config = dict(
    hidden_size=128,
    normalize_top_k=False,
    init_std_router=0.0218,
    norm='rmsnorm',
    norm_eps=1e-05,
    init_std_o=0.0374,
    init_std_down=0.0,
    max_seq_len=512,
    train_tokens=814400000,
)
Below are experts of layer 10 (counted from 0) of a mixture-of-experts language model. Rows are named router (the router's row for the expert), down (a neuron's output weights, with its number) and show model dimensions 0-127. Each number is 50 + 15 x the weight over its row's rms, rounded and kept within 0 to 99.
Before each expert's rows: "comes before" lists some tokens at least twice as common just after its tokens as in all text. This comes from a sample of Wikipedia text that the model never trained on. Tokens count by the router's weight.

# expert 15
comes before: " the", " to", " a", " and", " by", " in"
router:29 46 49 50 29 33 62 40 61 31 53 49 76 40 63 37 70 27 41 53 38 38 57 41 29 34 28 52 26 32 38 41 52 79 53 59 43 65 47 38 46 50 36 51 34 52 48 60 50 59 49 37 57 82 38 47 61 49 75 20 48 67 46 38 55 47 80 33 41 59 16 27 33 69 63 76 42 49 41 80 49 45 41 40 34 60 64 36 38 43 55 28 44 51 55 23 80 33 66 58 34 26 44 60 43 72 65 55 61 77 79 38 42 48 49 32 38 66 47 58 60 46 30 72 84 66 57 43
down1:64 53 38 56 55 64 38 49 09 37 80 60 59 66 33 63 40 52 54 40 30 56 50 47 48 45 76 50 58 41 64 59 47 34 28 57 69 51 51 37 46 73 57 66 55 52 46 48 74 54 83 49 20 33 60 56 39 64 52 58 38 33 63 58 56 57 57 65 62 61 88 38 66 57 44 68 46 25 55 25 49 48 78 36 20 62 40 70 75 72 44 50 75 32 51 45 59 65 69 30 64 33 48 50 68 62 27 69 17 72 43 33 31 36 43 47 50 45 45 64 54 61 47 39 52 27 54 81
down2:35 56 34 54 69 58 66 47 64 38 68 34 81 63 42 46 41 68 62 52 60 43 27 47 65 51 52 47 49 55 43 32 36 52 58 49 40 48 52 60 58 45 67 54 59 51 35 66 56 64 54 71 40 56 42 37 63 54 73 71 54 76 40 30 38 42 59 58 53 91 47 31 64 89 40 59 43 61 59 48 57 33 64 29 15 45 25 63 42 66 31 38 55 20 65 59 60 70 34 53 70 60 38 61 23 25 67 61 59 22 50 51 68 59 34 48 34 60 38 92 69 40 15 55 38 54 59 48
down3:50 51 54 48 63 57 34 52 57 43 61 66 46 43 77 64 39 78 63 73 47 72 39 74 43 30 29 80 79 66 23 31 54 55 64 68 39 81 66 56 50 33 58 38 70 56 66 50 68 40 45 50 39 64 48 71 26 48 38 31 66 54 34 56 54 72 63 39 85 63 64 51 56 62 45 44 77 14 56 52 68 66 44 32 67 52 50 68 56 62 70 61 55 46 31 46 23 41 55 34 59 29 51 69 74 58 60 61 43 70 66 70 50 55 43 61 61 45 83 53 54 46 57 59 53 18 60 39
down4:86 31 50 23 62 35 46 43 47 45 53 81 64 37 47 85 47 53 57 39 67 58 79 42 58 42 68 67 81 67 50 44 36 25 51 57 78 63 66 39 54 28 45 59 51 54 56 30 48 60 53 41 54 30 45 43 53 49 25 88 37 18 43 44 51 36 51 49 43 68 78 61 38 42 33 36 53 58 51 35 75 60 52 20 32 39 38 41 23 35 63 44 72 39 62 66 50 71 52 50 48 42 43 55 43 55 43 52 51 31 60 41 41 49 45 33 23 56 85 37 29 44 35 54 34 76 56 57
down5:68 57 62 34 57 35 27 52 42 80 61 53 62 98 70 69 69 37 65 60 48 58 59 24 72 49 65 63 33 24 23 51 37 64 34 45 76 72 68 55 42 45 30 30 37 59 45 48 59 73 59 29 38 41 60 47 45 65 45 43 43 66 30 33 33 51 39 31 27 56 56 56 37 28 70 31 47 42 49 55 46 51 49 63 46 32 58 61 32 63 41 62 24 46 76 59 47 61 65 72 51 63 70 51 40 23 54 43 63 68 58 29 43 29 60 43 41 39 40 51 41 67 84 50 71 37 35 41
down6:66 41 16 65 83 44 41 40 31 69 33 51 34 38 08 50 77 49 65 49 54 72 50 47 69 55 66 35 38 70 50 62 43 68 65 79 41 60 53 25 56 71 65 44 53 53 43 57 59 37 79 51 50 79 56 31 60 30 69 36 70 58 47 91 63 65 75 45 34 63 43 66 69 48 61 48 49 55 59 47 31 44 43 47 39 71 67 70 37 48 49 31 52 48 54 67 42 32 59 53 64 58 31 47 04 54 69 26 42 44 62 43 68 37 54 50 44 43 49 64 57 61 58 66 48 55 60 35
down7:30 77 59 61 62 51 32 71 72 50 38 46 32 51 43 37 59 83 59 48 52 24 55 68 46 44 52 57 35 51 34 55 43 66 43 37 57 16 65 50 48 59 45 27 86 35 57 42 61 81 33 51 36 50 39 54 34 53 47 59 25 63 17 67 24 49 54 66 36 49 76 48 39 57 60 52 70 69 48 35 44 74 36 46 60 69 34 58 30 55 39 38 50 63 21 62 42 53 37 34 34 47 89 50 61 55 57 39 48 37 35 50 60 51 45 73 54 37 68 52 00 72 53 38 54 46 51 39
down8:45 54 50 33 60 58 41 38 52 53 51 54 33 37 42 31 64 48 71 18 67 53 42 21 29 51 54 47 82 54 40 69 54 55 35 56 46 42 37 65 41 39 17 53 45 35 57 29 41 41 68 53 51 69 59 74 64 48 31 50 35 39 53 43 51 58 62 64 61 46 54 53 32 47 60 59 28 48 20 51 48 43 59 61 64 66 66 47 68 75 57 59 25 42 41 49 51 58 65 62 43 77 44 30 01 70 68 29 46 40 95 59 40 28 60 88 48 58 52 53 61 68 21 47 62 38 72 60
down9:70 64 58 64 62 51 40 54 52 34 38 47 79 49 68 53 20 57 38 31 40 54 58 36 73 67 53 53 39 50 62 62 31 44 52 70 53 35 38 56 56 35 48 58 56 94 69 50 26 63 59 41 33 18 67 47 46 48 46 27 52 46 40 53 09 27 67 63 32 40 62 25 53 65 44 22 61 49 30 36 18 33 63 44 73 33 18 46 54 51 46 54 67 57 31 60 36 65 59 41 18 47 58 26 32 72 40 68 38 53 53 43 58 64 46 51 49 52 54 66 55 71 23 49 63 40 52 34
down10:41 49 43 45 46 47 10 59 72 35 38 49 49 45 63 59 68 37 34 45 80 28 48 22 63 67 42 65 13 29 60 56 30 57 54 54 56 67 42 26 42 55 48 60 49 52 57 31 33 49 62 66 28 34 55 56 56 32 26 56 16 32 55 21 40 49 64 39 53 49 53 65 27 62 60 42 72 65 54 40 55 95 45 75 54 28 35 46 41 63 52 51 60 61 64 48 53 64 55 77 44 39 23 50 48 45 43 73 70 41 35 51 47 54 41 25 47 50 59 72 61 44 27 60 80 48 29 32
down11:31 43 43 56 48 61 55 77 58 27 53 71 48 43 46 67 31 89 51 63 42 35 69 65 59 75 62 68 65 46 44 59 40 28 12 27 60 58 52 43 52 45 54 21 58 51 41 60 65 59 60 53 39 24 51 40 32 62 63 62 48 50 37 40 30 41 38 57 35 44 53 54 55 62 53 27 59 66 51 27 27 26 70 44 58 46 52 30 46 60 57 40 57 26 53 32 72 44 22 50 86 52 39 70 40 45 50 36 19 36 64 57 74 38 50 23 28 60 46 65 39 29 84 46 32 35 40 42
down12:46 12 62 47 64 63 51 69 35 74 60 31 42 49 39 61 51 42 45 54 22 44 65 39 60 43 44 55 74 69 48 72 60 32 62 31 33 60 36 45 59 89 52 32 63 60 53 39 40 65 47 55 62 39 63 29 45 29 39 65 57 45 59 43 74 44 45 66 37 50 68 59 52 38 58 14 33 41 66 51 44 41 37 43 79 12 36 46 35 74 37 39 30 67 77 62 57 59 41 72 62 35 56 38 39 76 64 27 21 59 58 41 47 33 30 50 28 61 46 75 60 51 72 29 54 52 57 50
down13:79 57 53 64 50 44 42 68 38 55 56 81 34 46 34 53 46 70 50 73 59 41 49 37 49 46 52 40 52 63 17 31 71 31 69 29 52 38 62 42 58 31 36 39 62 72 39 55 42 77 37 62 77 61 48 62 49 66 34 60 70 77 70 40 33 32 46 50 31 60 36 39 28 38 47 53 19 55 52 22 53 50 59 68 60 40 40 70 56 78 28 30 56 44 48 59 45 40 25 45 42 47 06 50 37 63 74 48 62 34 62 62 82 59 63 69 58 47 38 50 48 44 59 34 74 44 58 71
down14:45 48 67 36 37 48 43 69 30 59 67 46 66 41 33 31 32 62 57 36 65 58 68 54 65 65 47 28 59 69 39 61 22 35 65 35 73 48 25 31 74 47 55 46 58 44 14 47 72 61 51 65 32 59 62 37 38 36 60 65 92 72 49 48 48 07 21 54 54 61 60 73 59 55 56 57 44 49 59 53 56 69 74 18 25 28 43 39 58 85 38 58 46 51 58 58 77 38 53 59 59 54 62 59 36 34 54 65 49 56 53 49 66 51 75 54 64 35 56 64 70 41 53 50 58 47 71 60
down15:60 26 23 52 70 45 67 63 29 62 57 58 36 42 49 64 60 44 62 92 59 39 63 35 33 55 35 26 78 25 53 72 35 58 77 26 65 45 56 42 45 39 48 54 50 58 47 53 73 69 34 64 50 22 61 46 49 49 42 43 48 52 66 56 66 43 56 38 28 47 60 43 73 59 38 21 71 45 69 42 47 46 44 60 77 38 48 43 34 74 40 37 58 54 19 53 69 95 37 54 75 49 51 44 23 31 57 85 41 46 62 61 61 68 44 32 41 49 32 56 60 43 36 64 63 57 53 49
down16:31 44 76 47 49 74 64 56 28 54 38 61 73 50 71 43 33 60 67 74 48 53 36 49 61 36 64 50 46 36 26 35 50 60 68 37 46 56 29 39 52 51 52 36 30 53 34 26 61 56 60 47 50 52 51 20 66 31 58 59 49 29 51 45 46 47 61 37 51 59 47 25 52 47 63 23 39 63 77 74 27 28 50 26 76 66 39 64 62 55 34 45 62 42 38 57 33 46 33 47 63 52 67 35 77 22 68 87 65 34 38 58 60 57 48 46 33 46 72 84 46 29 73 67 17 64 52 46
down17:39 67 33 26 61 68 55 45 58 21 41 46 48 45 32 58 40 40 56 50 40 62 42 23 52 57 44 46 51 48 46 58 46 34 36 16 39 42 55 48 65 53 56 45 79 45 50 15 46 75 36 75 53 74 29 43 17 72 64 48 53 54 31 36 44 48 44 30 32 61 58 36 54 72 49 67 41 63 33 80 51 31 44 49 21 65 52 43 72 54 26 51 47 60 38 66 78 28 49 72 67 86 64 82 46 56 47 68 44 49 53 13 51 59 32 50 52 72 24 48 59 60 60 48 53 43 68 47

# expert 8
comes before: " the", " ", " a", " re", " 19", " an"
router:40 47 75 40 57 36 60 58 73 28 45 63 81 67 73 48 68 40 31 53 52 15 59 40 44 40 50 51 25 31 53 41 40 55 50 37 52 45 28 13 23 68 41 51 53 59 53 61 73 76 55 49 59 79 48 65 31 81 62 44 55 77 45 36 61 24 58 44 51 31 40 31 40 63 49 81 40 43 51 51 56 40 52 29 47 63 47 30 41 54 70 36 57 30 57 35 62 40 52 36 23 39 39 69 30 67 55 45 33 52 59 26 42 41 36 37 59 63 60 51 44 42 48 73 87 57 74 51
down1:57 52 54 55 60 26 62 62 55 69 39 37 70 62 86 52 50 32 54 63 58 59 56 46 45 47 46 56 30 31 30 48 51 48 62 39 25 58 41 73 18 36 48 78 27 14 68 42 65 41 30 42 77 57 39 68 14 47 26 42 35 42 63 82 43 62 44 40 46 42 46 40 57 42 29 34 41 38 44 47 46 41 59 64 55 75 47 46 52 47 42 56 48 29 59 39 33 43 57 56 19 43 74 44 59 64 50 34 65 38 33 56 77 51 50 81 19 49 63 41 33 55 31 60 15 35 63 44
down2:61 70 53 58 48 38 56 34 37 56 48 52 66 56 63 49 50 24 41 59 70 22 41 23 55 65 39 59 49 51 64 26 56 49 38 34 67 36 48 43 48 83 57 46 58 56 75 36 48 55 62 66 33 54 49 32 37 48 57 54 40 46 78 50 62 45 12 57 48 11 84 56 54 53 44 31 54 46 22 36 60 61 20 52 46 11 23 49 32 70 68 45 45 57 65 91 62 60 79 49 48 67 48 56 73 56 43 70 49 49 41 34 36 62 47 50 45 55 59 46 40 21 53 83 55 37 55 49
down3:51 46 75 15 60 49 73 47 67 67 74 42 42 58 50 43 69 31 23 45 43 77 31 27 49 44 51 20 47 34 36 44 59 55 58 46 26 40 65 34 27 22 37 65 45 51 65 43 70 44 64 58 68 50 35 56 79 41 41 66 48 65 31 60 33 40 48 43 45 55 57 32 53 67 51 51 37 10 56 35 57 64 77 50 44 38 51 37 53 42 11 55 45 53 65 60 16 59 14 78 56 38 50 59 69 39 45 56 36 69 42 59 43 67 53 80 51 35 50 38 58 68 63 51 44 38 51 53
down4:55 64 53 57 44 78 41 62 63 61 38 64 36 44 28 51 59 56 33 74 46 53 81 57 44 50 55 66 57 63 52 37 30 24 45 37 60 51 62 30 42 51 26 60 58 50 27 55 35 72 49 48 60 00 66 45 52 27 45 43 30 62 53 51 43 60 66 58 41 76 34 51 48 29 85 48 57 18 09 55 59 58 40 70 61 50 18 53 54 41 39 52 48 56 50 68 40 21 70 63 72 58 40 66 51 40 36 30 60 38 47 50 60 46 78 45 37 35 59 56 54 66 68 58 44 45 47 63
down5:39 41 82 49 69 55 32 44 35 51 73 51 48 47 71 66 57 34 44 42 48 30 53 21 55 07 79 47 36 80 59 66 45 38 68 90 59 34 55 64 46 57 63 62 49 66 51 46 67 52 56 32 63 37 55 47 47 34 41 54 29 45 43 20 58 32 40 61 51 55 46 37 66 38 54 45 63 55 47 59 57 57 47 51 55 40 25 47 60 53 33 60 66 42 35 62 28 51 48 69 37 48 83 13 51 40 77 42 53 22 56 53 44 75 32 39 53 75 46 56 46 74 81 66 64 64 45 26
down6:86 40 84 32 49 39 66 36 52 56 57 36 32 81 67 46 59 65 39 57 36 48 43 54 44 62 56 47 54 68 65 68 61 55 56 62 44 41 23 50 41 49 80 18 59 60 68 26 52 31 39 44 36 44 55 49 71 53 49 53 63 53 72 52 41 47 63 56 45 63 45 29 85 31 38 57 44 42 48 66 76 63 13 62 39 35 43 45 68 60 57 62 37 37 47 51 66 74 60 47 61 43 71 77 27 50 40 54 64 73 58 41 79 51 27 68 69 63 57 48 46 66 78 77 55 47 76 43
down7:36 68 47 45 70 60 34 64 56 45 61 22 60 49 70 45 34 30 24 55 33 36 17 48 68 57 63 52 67 59 53 54 58 20 51 39 69 57 55 68 49 33 72 43 56 74 59 34 47 30 57 45 41 33 58 58 56 43 52 43 57 88 35 61 30 73 66 63 58 40 57 49 44 69 51 39 48 91 56 59 66 67 37 54 45 34 29 59 75 66 67 43 39 83 26 41 68 33 52 78 59 58 66 69 42 33 31 63 63 30 69 24 52 55 64 38 50 50 55 33 71 62 56 66 71 52 34 40
down8:40 28 64 59 56 54 67 52 53 48 52 54 32 35 31 51 29 53 79 56 82 35 44 37 02 55 66 54 45 60 25 35 81 50 61 49 33 28 60 63 37 68 49 58 78 34 51 65 75 58 39 39 54 89 57 56 62 10 44 55 29 48 73 46 72 47 51 41 61 78 56 53 39 41 45 52 50 39 45 41 40 44 42 46 51 40 56 55 39 55 30 54 67 43 15 46 56 38 42 61 74 68 63 34 29 49 51 51 55 45 49 57 71 46 38 39 90 35 48 50 50 71 32 76 43 55 58 62
down9:58 47 72 64 32 65 58 52 36 72 58 62 69 47 32 53 71 53 62 56 29 70 31 47 48 61 34 48 37 60 62 68 44 26 36 64 23 71 59 54 50 30 42 37 60 52 52 59 59 39 76 48 63 43 45 37 22 27 47 58 65 40 45 85 52 47 18 34 36 58 22 46 64 82 52 38 60 25 65 54 30 17 77 55 40 39 53 43 46 47 62 39 57 60 42 40 40 82 51 75 46 25 26 53 59 50 64 52 27 31 43 31 64 58 30 82 34 50 52 39 43 54 42 42 45 46 79 46
down10:48 57 30 55 69 57 55 43 38 64 67 37 65 53 58 59 52 63 74 35 56 30 47 44 74 27 50 40 50 45 59 39 36 44 54 38 67 54 46 43 45 35 36 80 26 45 66 39 50 46 88 36 43 57 57 58 56 56 30 77 61 80 36 68 27 39 41 71 37 54 49 67 52 36 56 44 31 52 41 54 40 39 16 29 26 67 09 55 50 38 55 43 38 90 34 44 61 58 51 63 72 34 44 46 74 80 69 55 46 53 41 73 65 70 44 45 77 37 45 35 64 42 68 51 63 54 71 32
down11:46 33 73 27 40 44 47 48 54 42 72 41 43 48 73 43 61 34 50 29 64 28 47 52 46 67 56 31 63 72 40 72 45 58 56 81 61 74 62 38 62 31 41 57 51 24 28 43 45 45 76 65 42 45 52 33 29 25 55 69 55 39 80 20 56 58 44 59 59 39 76 51 35 53 26 32 50 35 34 63 73 46 45 61 45 78 57 39 42 63 66 27 37 51 44 59 49 73 18 50 67 34 38 44 39 35 61 62 23 34 58 37 44 24 63 43 46 43 33 49 78 37 56 83 44 72 46 46
down12:54 62 56 68 54 64 37 81 32 52 39 72 43 42 62 76 67 56 36 28 41 15 67 27 52 59 36 62 73 34 72 75 18 36 59 67 47 48 45 69 38 55 43 36 54 60 21 69 35 49 54 70 44 22 47 44 19 48 53 47 54 58 22 55 59 70 35 49 55 55 45 63 33 67 40 63 52 49 51 41 52 49 28 85 53 65 57 67 62 63 53 40 72 28 62 48 45 35 27 28 66 30 52 36 54 69 46 36 55 21 42 78 39 51 40 42 40 71 52 45 53 41 42 58 44 70 21 60
down13:77 57 58 51 57 82 64 71 54 25 45 42 59 65 78 30 40 39 41 38 35 51 52 65 39 58 76 39 52 62 51 70 40 31 58 58 50 35 50 50 73 70 43 26 18 29 44 75 39 28 40 40 65 61 45 73 60 49 55 60 57 45 73 31 20 49 47 11 31 54 37 62 43 27 60 73 34 49 60 30 33 59 24 43 46 29 38 46 63 57 77 37 50 57 61 46 59 52 52 61 70 71 31 41 66 54 65 42 28 28 33 59 47 47 34 63 45 51 27 62 29 29 62 45 35 63 53 60
down14:52 51 62 71 55 52 53 60 56 62 51 44 64 43 47 74 46 53 39 28 50 59 58 42 62 49 42 57 69 34 38 76 53 42 31 32 47 48 34 43 66 64 79 33 54 76 29 32 36 49 70 66 37 00 76 51 91 51 36 50 45 66 32 35 45 43 23 54 57 51 45 67 58 62 45 58 55 42 62 54 45 44 51 30 58 66 42 75 46 50 28 35 85 42 34 49 25 64 25 63 55 48 58 41 46 53 69 83 43 46 40 37 59 39 45 08 54 68 23 66 67 42 46 63 54 68 53 68
down15:78 68 39 44 47 35 34 44 72 25 48 64 15 27 50 49 41 72 42 42 74 39 33 55 65 56 31 39 30 18 31 58 45 75 85 56 34 23 50 40 74 52 44 55 45 50 51 49 36 74 25 33 45 40 58 59 48 55 47 32 50 71 40 42 07 56 54 43 46 44 53 65 59 43 49 54 39 41 39 72 36 61 55 61 59 30 44 55 62 53 61 45 45 44 69 39 39 60 36 45 42 47 52 34 67 46 69 84 50 73 75 56 72 27 54 71 28 25 41 54 75 53 53 63 44 28 62 64
down16:66 83 53 02 33 35 60 51 42 65 31 58 45 42 39 64 43 45 66 64 54 52 40 19 51 41 48 44 63 42 61 59 48 52 44 79 54 46 82 46 17 21 54 51 61 42 59 44 60 68 67 52 18 38 45 45 60 52 43 66 61 62 51 49 31 64 58 36 10 36 40 64 45 36 47 28 49 52 48 34 42 31 37 44 78 90 58 44 57 47 46 35 42 65 36 56 50 58 85 42 45 27 40 66 41 51 27 56 53 37 44 57 29 46 49 33 54 24 35 39 61 29 49 38 59 47 48 20
down17:48 62 51 54 79 76 64 63 41 58 32 28 58 38 40 47 48 55 41 55 55 65 30 81 48 68 48 37 48 41 44 99 57 48 42 24 71 55 30 67 66 65 44 48 39 59 23 44 38 46 48 61 51 59 65 60 62 41 66 47 35 42 59 49 37 61 28 28 31 25 36 55 34 68 50 36 36 54 43 55 48 28 42 59 45 70 49 49 70 26 48 62 49 23 22 21 31 37 66 50 40 70 38 84 63 66 37 49 81 37 39 37 61 46 75 40 39 62 33 61 50 76 56 40 46 39 32 53

# expert 17
comes before: " |", " 0", " 1", " 2", " 3", " 6"
router:34 45 77 72 39 56 51 61 45 35 60 51 51 61 76 53 64 43 27 55 48 37 40 33 46 49 39 54 37 20 47 29 46 44 46 44 46 54 24 23 19 60 50 57 49 50 45 71 66 79 59 35 63 66 59 76 38 85 36 47 63 76 35 56 54 35 53 32 49 17 39 42 40 62 54 63 11 29 56 52 37 39 64 30 40 67 37 36 51 40 67 47 64 47 61 46 54 46 35 65 38 49 27 51 17 54 39 40 38 51 71 20 46 52 55 48 58 77 45 78 50 42 49 62 64 65 89 55
down9:57 22 36 26 48 43 47 28 51 39 68 87 51 53 58 46 53 63 65 60 66 24 31 37 76 18 47 33 37 71 35 49 57 52 66 56 48 56 57 63 40 45 57 59 49 53 51 80 56 62 40 32 61 40 64 38 37 75 60 28 33 35 56 41 23 52 58 44 28 33 36 34 63 60 61 30 55 40 55 50 64 53 62 40 37 49 67 29 25 52 33 67 22 73 17 42 39 41 51 63 69 48 50 74 59 62 54 61 69 45 67 41 56 29 69 80 56 57 55 50 52 37 64 21 38 34 22 71
down10:43 63 38 42 54 60 87 40 21 69 29 30 32 34 47 48 63 62 46 70 38 72 61 48 34 31 64 49 49 49 57 56 36 42 38 45 76 61 42 36 74 61 43 28 52 32 58 44 65 24 61 49 31 60 42 36 44 51 39 61 23 70 53 38 66 71 28 46 56 32 35 64 61 59 57 46 58 67 59 17 62 38 38 74 64 34 52 52 52 45 53 58 33 26 83 28 54 49 62 43 58 64 76 69 43 39 50 36 60 15 62 69 43 31 81 70 58 68 49 38 53 30 48 48 59 41 46 83
down11:70 22 54 62 58 72 32 49 48 36 63 42 51 64 61 45 43 55 51 86 35 57 21 66 56 47 53 53 65 47 63 66 79 48 41 61 32 10 67 60 69 50 52 41 32 64 59 49 30 46 64 34 49 49 43 67 46 57 56 54 46 41 40 78 63 21 18 58 64 72 58 48 67 70 56 69 57 60 42 68 39 64 54 45 28 53 36 47 53 46 41 55 53 38 83 39 55 45 52 35 69 78 57 35 50 65 49 59 30 49 56 23 17 33 40 57 52 36 46 49 36 26 85 64 38 53 76 26
down12:59 33 45 76 34 35 66 37 58 62 36 34 34 68 41 57 09 51 50 24 49 32 55 86 63 78 67 50 60 48 47 26 29 58 40 47 53 37 52 33 85 38 45 28 51 50 34 61 45 66 08 46 66 67 58 36 42 53 33 40 56 32 50 66 39 77 57 36 65 57 26 38 28 46 63 38 62 36 57 63 61 50 45 40 42 39 30 44 55 53 42 59 37 77 33 40 32 50 41 31 62 51 40 58 30 49 36 29 14 65 58 61 56 44 54 65 30 63 48 62 42 14 59 44 59 39 54 50
down13:49 63 35 55 28 58 78 49 32 59 70 37 39 45 55 44 48 88 28 39 65 60 66 47 48 59 44 32 74 88 56 49 29 48 43 80 71 22 38 38 63 30 68 35 65 69 51 81 77 45 60 62 57 57 38 33 35 59 37 48 49 67 29 47 49 25 39 76 38 65 62 53 30 27 38 49 39 58 79 57 46 60 43 41 41 74 62 27 55 76 48 50 68 54 69 67 42 50 52 33 37 72 52 29 37 35 39 42 30 65 45 39 62 56 59 54 33 52 51 50 70 28 56 27 59 46 60 59
down14:50 50 57 41 48 35 34 38 42 55 59 54 38 63 30 64 40 36 39 47 43 41 32 57 40 75 50 47 52 41 80 60 52 48 58 83 46 62 69 45 34 60 49 56 67 88 34 58 33 23 80 35 39 37 36 69 53 89 39 35 43 57 45 50 71 56 55 46 53 49 23 54 48 41 46 43 43 59 40 77 24 49 46 49 48 50 34 52 57 38 31 61 52 35 59 48 45 67 63 55 47 43 41 26 41 77 68 35 31 25 65 47 70 84 50 46 15 55 30 26 48 50 86 71 16 42 54 61
down15:46 52 69 30 66 35 55 48 44 77 77 53 53 55 51 54 53 57 26 47 22 66 67 57 54 54 39 65 46 18 48 48 30 38 59 37 33 45 48 50 53 75 55 52 86 49 52 90 66 34 56 67 74 58 45 55 45 40 74 79 39 48 79 38 65 50 63 32 57 37 44 41 60 48 34 55 54 43 67 28 43 36 55 27 49 47 63 79 36 24 48 34 17 63 41 47 51 31 75 29 41 42 36 55 40 58 69 30 64 58 64 60 75 70 47 39 29 68 40 56 55 45 48 19 28 53 60 58
down16:60 58 55 48 36 31 44 67 49 61 49 62 61 49 43 68 34 59 65 48 70 85 74 47 14 39 32 49 61 56 53 28 74 71 52 50 72 33 63 59 45 77 37 33 71 39 56 66 78 59 84 60 57 57 46 49 65 55 35 51 76 37 32 56 65 61 49 37 64 48 41 10 46 38 45 52 23 58 70 51 48 53 65 49 79 68 43 53 51 52 26 41 39 29 46 63 59 76 42 54 39 45 58 44 58 40 51 60 57 38 50 57 25 47 66 37 27 65 53 42 65 49 08 72 78 45 36 66
down17:53 56 30 46 41 70 52 68 42 81 62 59 48 31 54 38 56 51 52 61 52 40 36 33 31 47 46 48 41 76 61 70 56 52 24 39 51 49 44 37 71 49 43 69 26 43 31 52 43 37 53 36 59 48 39 48 20 55 11 65 54 60 41 36 40 46 59 66 55 34 73 49 58 19 17 34 38 34 77 39 43 33 46 61 52 57 40 64 45 47 47 38 18 64 48 58 45 38 63 41 51 29 54 45 62 65 61 55 81 70 26 50 20 57 32 45 27 37 62 12 50 49 21 19 57 31 32 60
down18:74 42 36 43 48 62 32 69 53 40 77 72 53 62 81 31 63 53 26 35 76 25 44 52 60 47 54 55 47 52 53 65 52 73 47 70 62 44 66 64 52 45 52 60 40 65 83 68 58 58 46 37 51 51 38 72 48 43 35 09 74 40 26 63 38 57 41 66 36 45 65 61 44 46 64 72 55 62 44 51 90 67 48 44 66 50 37 35 34 57 40 41 63 48 00 67 56 39 54 50 41 53 31 28 70 37 60 54 72 45 39 35 78 42 42 45 51 73 45 64 32 53 55 41 65 68 61 59
down19:45 43 57 39 53 45 43 54 30 48 22 37 52 53 56 57 29 39 39 18 81 69 63 59 67 45 44 36 53 79 68 33 40 35 69 45 66 39 39 61 54 58 53 49 33 40 58 49 54 66 10 66 55 55 60 37 74 38 73 45 78 34 41 23 43 60 15 50 64 26 55 67 66 17 82 65 57 30 28 36 55 35 36 52 46 60 47 71 26 52 54 47 67 51 65 58 59 48 21 73 62 51 39 30 47 50 49 63 69 38 44 39 34 51 49 46 65 70 46 45 38 55 74 63 69 69 63 40
down20:48 58 74 30 44 74 41 47 51 32 55 46 56 33 56 31 60 41 51 40 33 41 50 45 50 65 52 65 36 75 41 67 66 39 67 43 72 43 62 52 70 58 70 73 52 42 43 80 53 36 49 66 57 39 42 66 25 50 53 46 74 12 79 58 84 44 40 17 44 62 30 60 54 41 48 25 36 37 45 51 35 47 27 41 40 86 35 48 59 60 56 52 51 54 30 79 31 48 56 30 55 66 68 73 65 30 57 36 55 60 54 35 72 26 58 37 62 44 59 39 49 46 41 65 92 46 32 37
down21:50 57 47 60 53 45 34 21 37 55 43 55 38 62 72 42 67 67 29 19 54 48 15 60 59 53 62 35 52 69 62 16 41 42 85 55 51 44 64 39 43 47 37 39 69 49 60 14 47 56 54 34 55 32 50 68 68 48 29 58 46 46 59 52 52 61 80 40 57 40 50 28 58 60 51 41 43 80 74 36 51 27 71 20 46 46 76 65 75 63 40 50 44 62 69 52 21 46 74 47 65 62 44 68 63 55 72 38 45 44 41 62 37 64 63 45 47 52 35 41 51 32 62 36 63 93 50 31
down22:64 34 43 58 37 29 18 44 18 51 37 50 47 45 30 47 51 54 69 58 33 37 48 44 36 78 51 46 59 63 60 53 48 28 50 32 39 51 56 75 63 62 55 69 50 44 17 46 48 55 44 24 43 32 68 28 27 64 25 40 70 69 72 99 77 39 44 59 64 54 51 38 53 43 63 58 69 49 51 57 58 63 47 70 41 66 28 48 63 54 55 56 46 32 51 57 60 79 53 27 63 17 38 62 40 48 44 52 35 29 70 65 46 71 23 81 51 49 35 41 27 44 47 49 44 38 41 56
down23:21 62 35 63 46 55 47 56 45 44 44 48 45 60 70 61 65 33 56 48 50 50 08 33 66 33 55 46 63 29 19 27 67 64 46 44 71 23 61 62 54 35 32 47 75 45 56 58 64 45 45 56 52 52 49 34 57 29 51 55 41 45 36 64 60 50 68 61 50 57 76 69 44 84 74 70 48 45 30 61 74 60 08 51 69 61 73 65 45 54 28 55 48 14 59 44 57 62 39 59 58 31 41 57 45 44 50 50 29 54 53 28 76 45 36 73 40 17 54 54 40 35 56 65 63 44 39 21
down24:28 26 57 63 28 26 45 52 59 28 35 56 24 58 46 65 58 72 32 10 82 37 71 63 65 51 43 56 45 35 25 58 45 56 55 58 50 44 36 32 55 67 87 45 36 19 61 57 29 58 59 80 63 36 45 41 45 43 73 44 30 33 43 68 21 42 57 57 42 61 29 50 48 57 38 30 59 48 65 48 32 52 70 28 51 57 59 46 30 51 12 46 62 58 57 47 35 52 62 41 56 48 46 50 51 43 61 39 63 77 74 58 64 29 47 26 53 53 58 47 81 31 62 34 41 60 45 53
down25:42 47 38 30 24 59 57 54 32 41 13 39 77 44 73 47 38 52 52 41 28 30 35 41 34 54 58 70 58 45 79 52 46 63 75 64 52 52 58 50 68 61 43 49 57 64 55 23 64 44 44 44 56 45 41 45 60 49 57 09 46 14 55 41 76 20 29 45 33 48 75 51 53 48 69 56 50 37 64 45 23 82 75 40 56 40 48 55 45 60 50 54 60 44 45 44 48 58 66 35 30 50 45 40 46 75 93 38 67 57 61 45 33 30 43 34 46 68 71 64 62 46 79 51 51 47 58 22